Weights of a small mixture-of-experts language model, trained from scratch on English Wikipedia: vocabulary 32768, a shared expert of 128 neurons.
Below are experts of layer 3 (counted from 0) of a mixture-of-experts language model. Rows are named router (the router's row for the expert), gate (a neuron's input weights, with its number), up (a neuron's input weights, with its number), down (a neuron's output weights, with its number) and show model dimensions 0-39. Each number is 200 + 20 x the weight over its row's rms, rounded and kept within 0 to 999.
After each expert's rows: "gets" lists some tokens that make up at least twice as much of what it gets as of all text; "raises" lists some tokens whose logits its average output raises strongly, later layers aside. This comes from a sample of Wikipedia text that the model never trained on. Tokens count by the router's weight.

# expert 39
router,213,200,168,206,222,192,217,208,192,252,207,212,198,199,203,204,219,207,225,203,184,207,190,199,206,175,206,206,226,202,216,204,206,195,211,209,193,210,200,225
gate0,188,209,204,205,223,203,237,232,190,215,208,194,204,204,212,188,180,213,198,202,191,230,223,224,193,182,209,191,197,173,190,227,201,187,190,220,183,201,209,209
up0,191,199,228,219,217,213,219,145,198,197,176,183,190,226,208,236,210,160,208,186,205,213,202,195,212,205,195,195,202,247,206,215,230,191,196,174,206,192,197,204
down0,207,186,197,203,221,225,194,155,201,202,204,202,217,207,190,202,225,207,198,156,190,177,191,219,212,209,229,201,206,186,208,215,194,212,179,219,183,174,235,202
gets: "0", "st", "th", " |\n", "t", "ist"
raises: "arch", "arian", "ria", "ary", "rian"

# expert 70
router,188,177,199,220,194,169,225,207,185,220,185,186,212,181,160,157,157,186,166,199,187,203,216,179,201,178,197,216,219,194,212,186,198,192,202,208,231,215,198,196
gate0,189,221,192,196,191,229,216,198,209,202,218,225,208,199,218,196,174,217,214,220,183,219,189,155,201,183,162,209,217,244,195,203,208,198,193,200,197,217,174,250
up0,228,200,210,223,205,193,207,205,189,215,199,209,195,219,192,182,225,206,213,191,177,203,215,191,207,219,191,190,179,229,179,190,202,250,205,217,172,200,184,188
down0,197,208,224,181,204,219,204,219,211,226,202,238,197,215,189,220,192,184,216,219,200,179,196,174,210,225,178,159,224,177,199,188,232,193,214,191,187,220,191,193
gets: " (", "\n", " \"", "\"", "/", "–"
raises: "1", "a", "2", "3", "p", "un"

# expert 27
router,183,170,186,215,203,192,244,169,174,195,204,171,221,191,206,210,209,182,178,198,198,188,187,198,225,200,184,188,177,237,241,187,179,256,201,211,212,214,190,196
gate0,181,205,170,210,238,211,187,187,207,196,179,171,194,194,154,208,199,203,146,220,189,223,245,199,189,210,216,172,163,173,199,215,160,199,146,209,240,153,214,219
up0,186,199,170,236,181,202,213,194,217,220,176,204,204,222,188,213,193,184,192,201,197,216,184,230,226,200,232,174,165,196,212,156,176,178,172,231,202,161,200,217
down0,195,211,225,175,195,178,188,191,207,218,204,167,213,203,187,194,215,186,193,212,214,209,191,211,213,210,213,168,215,184,191,204,173,178,182,236,193,197,191,214
gets: "0", " which", "6", "9", " that", "5"
raises: " name", " in", "from", " she", "ships", " the"

# expert 43
router,222,206,204,222,165,153,190,199,231,206,221,193,216,218,191,174,201,225,196,227,204,184,201,203,228,210,171,236,204,210,224,197,211,233,224,221,202,203,207,208
gate0,201,206,192,173,200,204,209,186,200,165,188,193,177,210,185,196,166,220,216,210,182,181,214,216,209,182,184,200,187,198,189,192,196,222,235,170,265,190,217,206
up0,208,224,162,185,225,220,208,197,228,219,195,206,211,210,198,230,225,156,196,194,194,172,187,176,188,209,237,209,223,205,206,238,225,192,174,163,214,188,196,171
down0,180,197,175,196,206,206,205,225,197,184,182,192,204,236,201,203,212,158,176,192,230,193,200,183,195,260,211,226,227,202,211,233,199,200,162,197,195,232,199,163
gets: "8", "9", "0", " In", " May", " October"
raises: " behind", " out", " under", " old", " close"

# expert 18
router,197,193,189,203,190,163,177,183,241,168,251,177,209,182,210,200,190,202,196,221,226,193,200,194,178,163,162,208,228,218,177,204,183,207,202,240,215,185,164,185
gate0,180,209,203,218,184,189,169,187,182,188,190,165,202,220,216,194,148,222,184,203,182,199,235,187,177,211,206,216,215,171,216,248,160,206,243,199,254,233,202,197
up0,206,257,195,191,219,230,202,211,191,217,188,203,187,224,198,213,199,173,200,179,168,233,185,192,204,184,196,212,191,155,193,210,227,212,251,210,199,228,185,187
down0,194,215,207,210,191,245,194,237,180,189,182,174,197,219,182,181,189,197,181,195,197,192,161,193,191,175,180,212,205,196,192,218,179,205,204,180,196,196,213,235
gets: "\n", ".", ".\n\n", "\n\n", "==", " |\n"
raises: "===", "-", "==", "Other", "====", "The"

# expert 63
router,164,204,206,198,185,186,189,192,174,223,226,212,201,191,229,202,224,201,224,195,180,219,195,206,234,186,168,211,167,186,181,206,170,181,205,166,217,183,188,216
gate0,169,227,181,209,196,184,187,166,210,200,221,202,217,196,241,178,212,213,202,200,195,184,215,200,206,195,217,182,192,222,189,186,203,183,208,176,206,191,221,236
up0,171,176,178,205,207,195,166,169,181,227,222,217,199,194,187,206,182,191,208,206,219,191,218,188,201,222,198,176,187,208,184,207,187,190,202,152,195,186,227,209
down0,182,221,219,202,209,164,197,202,175,227,201,204,169,181,207,215,210,169,188,218,212,154,211,223,175,210,218,211,224,177,198,218,185,176,216,197,202,198,222,201
gets: " for", " as", " by", " to", " with", " from"
raises: " a", " the", " an", " one", " his", " their"

# expert 29
router,225,187,213,185,175,216,184,231,248,202,215,201,165,194,196,184,200,211,209,194,195,197,243,196,220,193,184,213,203,165,193,207,193,198,193,168,232,233,174,216
gate0,173,211,226,234,199,199,229,183,196,177,225,209,209,190,241,184,225,261,234,201,165,202,201,188,225,199,193,200,198,207,206,192,184,204,238,173,200,209,204,196
up0,210,184,189,199,193,204,249,158,207,194,198,242,192,207,218,203,223,205,208,185,203,183,173,200,179,178,198,215,219,210,204,171,186,192,195,172,171,208,229,165
down0,221,173,211,196,204,219,216,196,209,199,169,200,177,211,221,219,214,257,211,187,207,184,176,186,176,196,179,175,201,209,224,181,214,191,209,184,192,218,172,189
gets: " \"", " (", " —", " -", "/", " The"
raises: "S", "s", "The", "N", "At", "All"

# expert 9
router,221,192,165,188,176,210,234,200,237,199,178,211,200,176,214,205,181,222,210,203,217,222,215,190,180,239,201,188,169,190,178,212,194,171,218,205,193,224,190,223
gate0,165,149,174,206,210,205,212,220,214,217,244,197,222,188,183,202,208,205,189,214,216,189,214,179,199,229,181,218,200,234,165,181,179,180,165,173,192,186,207,191
up0,225,223,233,189,201,206,175,196,189,211,176,200,162,199,221,187,171,232,200,213,180,194,196,189,209,197,176,196,161,197,171,236,176,196,193,194,217,246,218,195
down0,198,209,189,217,196,192,167,172,174,208,177,227,198,195,209,221,223,163,172,215,210,224,182,200,184,196,224,200,214,208,214,213,208,210,216,177,190,193,202,200
gets: " and", ",", "–", " or", ";", "/"
raises: " others", " other", " the", " sometimes", " possibly", " even"

# expert 49
router,193,200,168,198,219,166,223,184,182,236,204,224,243,199,199,193,172,188,177,194,200,207,180,203,215,188,173,189,236,175,210,207,192,182,231,210,201,222,143,232
gate0,188,214,208,195,205,228,214,193,178,206,203,208,161,185,198,172,206,188,184,198,200,214,194,189,167,231,196,173,209,224,200,225,195,223,219,203,168,184,191,204
up0,213,192,187,227,198,181,177,201,195,204,201,194,241,202,185,225,202,182,219,221,220,171,228,212,223,158,212,216,197,180,190,186,204,206,191,202,231,240,217,188
down0,178,217,220,176,204,187,202,185,144,229,213,180,168,197,235,187,225,223,181,187,198,182,220,181,193,230,237,174,221,242,188,222,190,197,204,211,193,217,194,218
gets: " ", " $", " No", " Apps", " +", " more"
raises: "1", "2", "3", "4", "0", "8"

# expert 71
router,223,205,203,187,175,191,180,194,224,199,201,187,176,222,189,172,191,220,162,181,222,224,198,214,223,206,190,219,204,183,213,201,211,212,224,173,222,221,182,210
gate0,205,220,191,168,190,230,220,175,205,171,184,213,146,200,221,205,154,196,206,197,152,227,212,223,219,194,184,227,180,150,207,190,201,196,183,224,228,175,191,221
up0,174,204,234,196,216,217,220,223,195,208,230,181,208,213,181,208,213,182,189,225,213,212,223,191,183,220,206,188,214,268,217,175,219,219,158,190,177,231,200,199
down0,203,168,193,235,181,213,200,190,220,227,210,203,215,211,214,198,200,196,196,165,213,204,212,221,203,187,183,172,183,153,211,206,197,196,199,167,215,241,203,230
gets: " ", "1", "9", "2", "0", ","
raises: "-finals", "ation", " Next", "ard", "line", "book"

# expert 1
router,211,209,218,203,170,148,191,177,236,223,239,199,195,212,197,159,196,225,205,166,215,208,180,179,218,196,187,185,192,217,216,180,187,198,184,195,207,195,191,209
gate0,214,195,180,205,178,203,206,206,224,225,213,195,203,210,206,176,226,166,184,200,193,162,214,217,199,201,202,173,220,211,216,166,233,183,236,167,196,178,187,213
up0,179,184,215,188,199,220,159,184,208,198,182,232,174,202,210,198,175,234,230,208,205,202,206,158,181,199,189,205,217,203,213,224,215,182,204,205,219,172,220,182
down0,219,223,217,207,188,212,174,194,196,215,174,177,176,210,230,201,199,195,215,189,206,207,203,198,167,213,217,150,227,241,200,173,227,174,201,226,166,218,208,197
gets: "|", " ", " |", "-", " -", "See"
raises: " and", " of", ","

# expert 55
router,189,194,170,206,209,225,198,210,173,191,197,205,213,212,171,212,199,195,186,181,205,226,197,192,242,167,182,207,225,182,220,177,210,186,219,206,194,201,219,208
gate0,186,210,187,187,187,221,186,201,191,187,183,226,185,214,208,195,203,218,181,197,209,211,218,206,216,188,185,223,201,190,200,176,214,236,196,200,203,209,192,213
up0,195,173,207,203,195,223,176,216,198,183,197,185,210,166,174,243,213,203,178,200,201,207,187,187,200,199,171,218,177,221,191,206,198,234,171,188,191,222,200,192
down0,186,205,223,218,223,174,254,199,222,213,212,195,204,213,205,231,209,224,223,226,212,170,211,206,197,169,150,214,198,195,172,196,207,216,173,203,222,192,185,211
gets: "|", " |\n", "-", " of", " in", " In"
raises: "://", " Result", " Notes", " ", " different", " around"

# expert 61
router,219,215,195,204,218,202,205,177,186,218,226,185,190,198,203,206,180,244,189,188,201,218,199,182,203,175,163,218,199,180,211,194,166,188,229,182,214,175,203,223
gate0,213,184,193,179,196,210,186,206,250,231,172,212,156,189,226,201,191,198,243,188,187,185,196,214,164,200,218,207,207,191,184,235,208,197,199,189,227,194,174,207
up0,213,172,203,221,196,195,199,248,224,196,190,207,186,231,253,230,209,219,191,200,207,205,220,171,165,216,237,184,220,206,193,182,193,192,174,211,172,167,192,221
down0,190,213,195,219,211,227,212,213,203,251,189,179,201,201,221,186,252,206,200,198,193,221,224,225,206,200,198,221,194,179,210,244,232,183,210,180,247,190,155,209
gets: " in", " of", " to", " on", " for", " at"
raises: " the", " a", " his", " ", " both", " its"

# expert 68
router,203,193,177,191,210,175,199,204,200,178,218,179,224,180,194,204,172,235,203,183,199,208,208,208,169,167,199,200,207,227,201,220,199,227,218,228,200,197,162,200
gate0,211,199,189,223,193,177,192,221,187,182,186,240,161,154,196,225,218,210,183,212,232,231,197,155,153,219,186,193,191,222,168,184,189,200,209,200,184,186,239,196
up0,205,212,186,202,199,179,190,214,218,184,193,214,171,158,201,213,204,230,198,192,215,229,204,167,156,200,194,210,207,226,183,200,203,201,196,207,196,170,234,184
down0,171,221,175,209,191,208,210,174,196,163,182,172,221,171,203,197,212,198,211,200,180,201,181,227,186,186,193,170,191,207,215,214,223,182,182,206,174,206,204,195
gets: "\n", " |\n", ".\n\n", ")\n", "\n\n", ".\n"
raises: "|", "===", "-", "There", "==", "ining"

# expert 23
router,192,210,204,195,194,180,184,168,188,215,228,171,189,167,196,164,187,225,202,189,205,203,213,187,199,208,171,225,224,190,231,194,182,168,190,240,217,217,241,232
gate0,181,189,185,219,206,202,184,169,160,216,201,192,195,236,199,227,209,235,194,192,189,237,193,174,213,229,193,220,216,184,230,227,230,197,209,195,211,236,193,208
up0,199,202,170,197,157,183,200,229,218,178,174,205,200,200,204,214,193,207,198,201,215,208,196,195,233,182,150,200,220,143,202,193,229,188,271,173,180,210,198,177
down0,254,197,192,204,151,230,171,212,176,198,210,212,235,196,186,218,225,167,218,203,197,219,236,195,234,218,214,183,175,231,210,241,165,213,186,191,195,214,217,191
gets: " in", " at", " on", " In", " of", " from"
raises: " the", " right", " left", " his", " this", " its"

# expert 20
router,191,195,174,209,182,195,200,174,213,205,198,194,212,197,189,182,180,221,192,230,187,217,248,190,216,221,158,221,200,192,178,177,204,190,218,198,192,236,209,213
gate0,186,195,174,233,208,207,174,204,219,207,219,178,170,216,205,212,169,199,195,210,197,172,217,196,218,207,160,188,214,204,170,199,200,205,182,183,198,180,186,202
up0,209,195,202,218,204,212,225,192,214,223,203,189,205,200,175,198,180,199,179,213,237,204,213,194,187,210,229,225,190,168,200,206,191,197,172,180,185,222,216,175
down0,223,192,197,188,225,217,189,220,215,193,190,207,170,241,238,204,194,216,207,194,217,218,194,228,183,234,197,193,185,174,176,187,205,234,189,209,196,192,176,210
gets: "-", " ", "|", "6", "7", "\n\n"
raises: " DVD", " Dates", "osis", " Away"